Weights of a small mixture-of-experts language model, trained from scratch on English Wikipedia.
Size: 18 layers, width 256, vocabulary 29424, 101M parameters.
Training: 629M tokens, 4802 steps.
Below are experts of layer 7 (counted from 0) of a mixture-of-experts language model. Rows are named router (the router's row for the expert), up (a neuron's input weights, with its number) and show model dimensions 0-63. Each number is 128 + 32 x the weight over its row's rms, rounded and kept within 0 to 255. Numbers have three digits each.
After each expert's rows: "gets" lists some tokens that make up at least twice as much of what it gets as of all text. This comes from a sample of Wikipedia text that the model never trained on. Tokens count by the router's weight.

# expert 31
router:135144074067162101117178193152135162128097081175146150107092143187123130155163124097090101090175117069120089161140194157152150148103080088182142163120086142117119191114145081183148157155111143
up0:124180109106096116090077136214142121111084118151104128108091074122108064133069103169093115131101086132134152143124183125165153138145131205104104138087136111172117141168182168153141134089102130
up1:164072095109128123157051109110130112134133154149099065119152081099106148056088137165128139140135105109081089130135096105113158088059105105180119114111142090139144153087125101086123112171115132
up2:132100147114182131123142116167121165151108094163132142095137166156098105154137093128144157072176161098086144153176165142108166087160160125113171147128160103075149168088055165145095154086154169
up3:173086087111143148152164084079111160077143064132127111177228138163144083125144140129150128117180106141139113160185089162098112128158115149128111109160145111112080130170117140123119173088102117
up4:102147181098155185134157170105158123123130165117255108199123126134139218120129172105098130114151093233125159123110148170108110119124040095134114106123184104136167125147130057132115150055110138
up5:187134102133138093186122123198134154081148112118075142105168116146152049149138086083126123113122113102175194107123120112024104112119106130137153099104150149131134155118127132131126113102127129
gets: "of ", "-", "an ", "American ", "new ", "large "

# expert 71
router:119171127099148120191185120122127170147084146082179082153131143122113119153144115145125141169141052104176106116128110129163128157114113061131132070136143127111144118093132121168133125117065109
up0:118159139114080134169093105170164119107167115116154137102061178122135169130167106203112097140095099094141121148141159149201136100108118150163083079144095106108150154148108133163116210171118155
up1:140077142130179089134152146168105119088159149155157097115082093119145100112109122112152148113125136150096104117041101178101124146083100083106152106108115129159126147158169110138115111157141075
up2:140134152139184100117096089134094201073122116055071127134127161171133059111138171163151143075146173073099138084157096154181125167146105139124106147146088090101139181103139178121101140128129132
up3:094159124147173176128156156105118072075177124066045127124197142146168112125165123180114167110120166201138135122113073137091100185179146183129070176133139138180159150143155139133154135131182144
up4:134094129141083113135132057113182158094097146119144096093102143096113117117090090120089135122115111141102108141147128144113213187153154117106116098164157149045164137149149116101113140111127123
up5:143117160100155196123085124132160110136161120119077134147065199068135090092119151161140111169177101086108102107085065164095138154078167127107180151164108123093172107151159121126100166078101126
gets: "born ", "1", "5", "0", "3", "6"

# expert 35
router:125116172134134176128158122108087121182117117137118133168251157155158164112098095073100149116136136162156158129140147144085158088097171099122147206082140142187048109068097094141161162135127118
up0:079107147183076117113109066155124232110177104128109133102084140137103102098089108195153064137161153155126157103192148077075147139111120117139126126118182153083161103143118115116143178075116096
up1:148119122141128095098155137147130071113126157142141116136134145147075136154081107067165176161142163132159170107120146081133101116112161134127189093150139099091083179164146169133080173157129094
up2:082164064141019065148169165150124146149077136169164153148088108148122144126163115153121094110133111117188148084163123119181126105178166111137087113119137142062081167062129157130138127126146090
up3:078155110112113181082100141092134104119152113158061126126146073136074130153138119155186072179158207113146141109097121132183153101143097081127089125142133113105129178095096151120154089147176103
up4:158127154104123132135145158151122102177129132117141121113063100165135169119144151096128104121129145118144158173060130132211120205109102156105195142137180150116135172120092185127082092185133107
up5:100146140105171122069153081094154091110119182130155085120129115082135096122114137232115122150029110102096064149131150152161164104164116185171146102135140107134171117135138135131069112135081128
gets: "\n\n", ". ", "\n", ")", "In ", "). "

# expert 11
router:094141141082110140082162155115055075150136050099085156111101147147109053099136161116118120098159124159070141132127088164143115144158113118102129134105168135166154136153146059087163111108088118
up0:094075135088138147131175140176081111165151154097168156124097120157083142079139143125147108116116107150179132112105117111069138137171169122082086137194040097190095161151148090129099165103181082
up1:134149169102196099061158141094097108161125118099112129037088154125178119122133085162145121080078125136172156138165129190207110197177155131145118159137109175168140158103121171096111082167087112
up2:160106090151138109143118145108123147159177166090115123172137133124137134161108118161136138173111165175071158099173113066083083144170085087129114143113157059141171155163119125141162119131149113
up3:205097114127162125091151170090140115141120208212098101155101083171170134107159133164146112089111109118129096095157195186100112161074075073076174161140161102157138100162081112181093116108163142
up4:138110140121103069160119117178096131087133108101122151165143107088165095100112136164157137118119068101120121097141109245083147136135151087124157126092100140163073159114160141107098108106085105
up5:073133133085183123118098145170124113175128139138173098105127081189133115148082085105129156130129106138081156153108117089130113151156121071110156151145181177112093146151154116095178132143081169
gets: "- ", "| ", "• ", " ", "Binomial ", "votes "

# expert 68
router:169129126092105106165139124104188126148154126096069171138125110148127183146063097142201112079141164132124134167111139114095132146154180117098147091075148101150138149129101134083116057123171085
up0:129155127117131136128180098081092176078134123087088109116078116142124130156105077161108124176156137156084145133136112093151082137124140070208120161126121089109130119131140190103165125128186081
up1:172142131183106118058140124046163152172095121136098141072125184163089149159091168100129130126130173162114158179198133120119087118146154117105161113107144100119103133118163156076126130192147138
up2:161145145145171163128188128085165138105123083128113153130151136159125114095149155135166141116197132094136172147127108118102096156137123148128104147046097131108118125097159111098142090072177066
up3:175101150169149117095126127095133160175103198138127113133122158121119142141068158102162131105142175135171141109123116138113163155175129100135155092094132138109105117090133168103173138155132089
up4:143095130100137120126142094106133105198129180164115102178166187134164123155162119128108171125109133076156086106149150103129166143164106095180138147125125063148113155133093108147111102128160095
up5:089128125074147154127099092099171144160159157088103130175117104057137122181093063152105057147072150113131128103178161085149125149144092081157130189110183153051106147118151124151104136082098127
gets: "|", ") ", "years ", "part ", "time ", "days "

# expert 0
router:123099091138176045128101147179108108097127104119099149162167110111082147165178146154090178122130100140108110140108104135179108112128162085097121154115081123139106096191099141167112148143091157
up0:108146160116112110094136080155125167092100145129147068146137119194188131131105096159119154096130127122132125130109135134124106126084117115120182076102183102163098170143152160133129145052124158
up1:175099096075092106140112105129109150101128112079168159130136109132118160148097115092150105170137125141101177089142120057090135091104117145137080092074098105100115097133161104134105113143134140
up2:089160149110131110090183101093163127113125122113120139087129133165101135113037104069202114153053128180125166123177113149124099149160140132083139111075159132091098150161125157081114114154114107
up3:142133114166160171158180115144115148177146166111054111202162142202147178166139075040099145124048136086114178075104142081111112199110141137139090121160086107110133196130077174129114145094079099
up4:140121175165100123116129136110086135125128115082173127122165078120118160125114157118133165166098128099127136158122102095136142114138122169131089146153061110093107110089155128126181145169120096
up5:116149117156121103137155150159175104080121099092242121120180075081098131144151103142128129120145115134124085185103131140185129087139136113079105120099100137129059122154114125141157167095098133
gets: "| ", "She ", "first", "second", "won ", "Dem"

# expert 20
router:181085101117088122101089111074119168146104118138148126131111148113112068109199126233096067092164127101108090145089094106184180142159161120157073119148179144126201112147123084146151112138118203
up0:113129137128102090131080132090161103088101118059120161107132126150164105138153112098143078190096114167147198143143159113143143122189124097131099100152165141082127103134184100144142053171115106
up1:157172139131145129107166134116135165136155160089171124123147142153100112103179095145107129076147073140095193144105079141126099208130117145127116136102118138173114113115145131096097118159144132
up2:113142094133104045111105155168150126148184136169119132132091111129092159137119097089139167115087084101085096138080163137096159132189105147076189079146202073167059115167163142137120087147088131
up3:146137148165190083105137077093122127127119086092127125000156123157122158149113157143137137096157114119111162116106161105179135143155124082106101102137118083190127106087098186149135155127107128
up4:109135126100129122172120136158114076160159164102094076183156109136137167073175157101124155128079090078161169120094130136089104118139103106183110160127105104127118095142110134115155097119157133
up5:175106143154075211086160086137142166127139118131163091113084169051104108105149128124120140192108065073120172113125140099137111149172075148141106087164150099113141124129137123172147121074129098
gets: "(", "-", "–", "/", "/ ", "["

# expert 53
router:116047184091130147128084202137167133114109104098111170162109106115157094109134160173145144128170131136101117127110089149139067176143097082110094208163128124201196168143152139146179128080108074
up0:120121134105133119065144064175196147086171149158159065140148081177078136143052152135120133100091094134087120151087136102112114105133104164139149107185158152162131122143144135152123142180135060
up1:063125157135162109104175138130204138139123111109126144157082080091087077174152132138149140116103141138191118191136144200061114185161102147136090156052139123136121141166069105149112136089161125
up2:122161144119121099088150119152173178088169109143136156067131151146097082092147068133131187129095118086102159158083117152127109220140101053085101138133145145190157171151133187138104133109114087
up3:113096183143166111082142097140124183076126080144139118118124122159064103100116141157158130140127126180123138150176124148143156135190106103113114139056152063167141153129153180136095154121087101
up4:191106167072084159130110140083128158156107145159131105162111114112186160112141105110139159165167193140115107123107105160131207170125152128044151140143163109062138134119156125126096101089099138
up5:170147124047171129149170112143244071075167087124146106123151123109133099122102126134144079110118161113074191158098119127145110151135084182130153119094091126136141117192141113124151093191163056
gets: "–", "-", "0 ", "+", " ", "d"

# expert 23
router:156134107120094160145103134097166189107143109164175141141089113126119103103128145147176102145126138150119128137140133138129135102115079121129172157126115113172138064177120172120154103113125135
up0:143124126176170163132098110078131145170185119204175163114093125179095162100156111143135091124152101095084177164091104166136135169124125134124132129123172076086081124145128142142160111126118130
up1:133149173107162182137138139088123134102148128162165141112160105089108119158139131124111125097075169127101129180127138147112139121129105150090135134109211113114076113047197132154110154119155130
up2:140127132178159142149143137145110167115165123101108145096163133135104097153155121139085171103149105115073122082055103100097075179163065185102106134118079107164105136170119087130148161098126103
up3:115183172163151091137109148130159166132100083139168195081113135146129131102152118082120135136141092111117092093081144092153131097114164121135091134118129085151139081163119085181112205079092144
up4:122085182161122154121129108101080177113093115164143123097081086141126211125111184131118107132139100173107109100105142160090163119121076114109152116130253142112171126202188169158129108114157124
up5:136098098074148067125140112122145117132166158108117107135160115140112124149124139113190148122083109131113095112107112183116115118123122116093126160165109118163156104140099166125151120130117094
gets: ".", ". ", "/", "'", "-", "& "

# expert 63
router:150155112165147165144174134101129170178172145125103189097122127106143156126148122160096079148089115124152151119109107140099156139138165168088109125076118142128081111161139085160174119170186135
up0:090153216216156171111127153107165164146160137141110138128161127134097078124134092197125140058161071116096120137116180130120105135129118137144188073093171195085143122090134114162142131102110110
up1:147114114132132174121123144126171104096170161124117150114144129148132120129131064158131158127125078158151129137112119121201105088086108133080072141128154169164134176181099193092132137162155109
up2:103084226148065156100199117086151134151176108145104132122129155148106134113099162113128176130167119149074086139096142141141138155137096090114111130140172063093088152118117116198132210054082134
up3:043114125134104181125142067152072046106177114120110181144140140104187144150136151105108181127160130157139124148093129107127097079120123141095119133106167190113148065125173146140142066154145138
up4:129148149127076117148134136192164130081132131157146101083148178125117219110114129133134182128129143104122084183128142122119169113148124097170101138140115078157140177114097131121168132134155151
up5:081190171100171068091048125162121086123136159163126131156078094128102101087175171071089191066113120156095107115145098094171116110109154148078154128140138163148202091172129135141100151095173159
gets: "- ", "\n\n", "with ", ": ", "by ", "). "

# expert 86
router:098127127075098110162115120122082132143164143076091145097163173111103140143124182131116135091089141078137120147168121110108074116126150120186114116152111094122141110188114138133131110136111104
up0:109204103223138050085162137095152133051125113140112138139140155128133074148083130141132125123116157104075180123115094136109129124166161189136141138085105092145085105114130134121115156166175112
up1:109142141145152169118094146085093179139158139122061144141086147108095179099108149135113158139108238157147107131135127115178163153098105098106061144121168179105077138112106152125121132132155117
up2:157176209116130103108168160124146123099091133101181096075127150173096098111073103085101189132128112060130102108119103143143112127143165146110080109156131093176053137099078069118097140108093087
up3:125123128087165153113172169158129104136114152123098088123102139137186146131172160126136179126155124148134167106123131166114132106133076117118151084163139146111134150090093099077121172117108069
up4:142163118130107131126118113222144121117129204115099150122132111109105112132144070181148166102153139114109135131134139143128151147115139161108146111171161112139176142134139116083054113122100135
up5:091169109132128133097193128155110157086135097131091069086116104131138158105082138105105111165112100094129151117163135119093108112182151081133127126104070108149133120107101116128115157114092088
gets: "|", "in", "A", "career", "I", "E"

# expert 61
router:092108094134125208152137060074103151079161114135082117124103100115146094166141158145137164131122111209128175091137113063142143142158107111158117174068126142125091136182107214120171123140151108
up0:183088136124160149140131085115132157100074205108063190128149162185157113128145107203109154095080138135143139062134141135091080167118074101164109181149114150166144174139073105140102115168145150
up1:111078120208149184128131106146179141180155151139132155078154156056157085131107115166112154139093135163131110094136144125078145121091130139171074196135122200097108168110094137123127179142171099
up2:110086124114053120124136094101131074198166138091138086147118088083073162149124135129188115089081091150094107062176078076070132089100179115137184128130208142075115097153112090095139161062134150
up3:115110126072185148156094084134144180098111190157092097167132128164149157114149093231092139092092173157112126149126132118165110065072143134204123153156123172109109147166115122149145158133160128
up4:096109126139118189136120077150069151119139106156074103141122166115111129140142109135082160119164174135038140138086147158112121077097121146134174134135114090055122097156109147100132129109089127
up5:120100079159174096163135122189083095097131162102159137129185075148175095129131041080107133100186105141081134163125123134100148111154170106113120124098128140063085106107140126090147107167151136
gets: ". ", ".", "'", "). ", "\". ", ")."

# expert 3
router:099156146155137151153176091086130165122160099189112135130129112145076106094135149128101087134177076165127103107129094070137062189228106119147123088107110131166161148155135102131162141084154102
up0:118157162095151148144139110127108153112076156156174146090196160123161187124149054131131118168117081161202149152089103131148085182145141066104082104136088151179087155194105146095107136110110121
up1:133130114160154067104126131160078157083151159089123136139087067112124125097098123136105096141133063106100158058160091076109113123129189108103174060143103124192173079172137129103128132145084115
up2:171143195087157078103110109078136156094158130142208168173150101135124071144149148163130121141142064124114100183140130132122120155164162121100162129121078085201117139136113102111182142093101088
up3:163150141117147131115135121075152078192135160146149148144125126147170191126097112132139081099124157184128115107121107143161157083095242201155140214129170136068118160052098143175131090099160135
up4:077175100170093147107146142125067109112190156113084105077101186103129062138162145119102136103181074085082098125147114066107138045191128129151142119138154120094136131160132103143067102119097108
up5:094125122135122179131094143174128104138166175067132083097121141077113115116131180142131120154129096076102107165145085110087128144095072143153132124174136105197149065132125132126158143157145101
gets: "\n\n", "\n", ". ", "ph", "football ", "iv"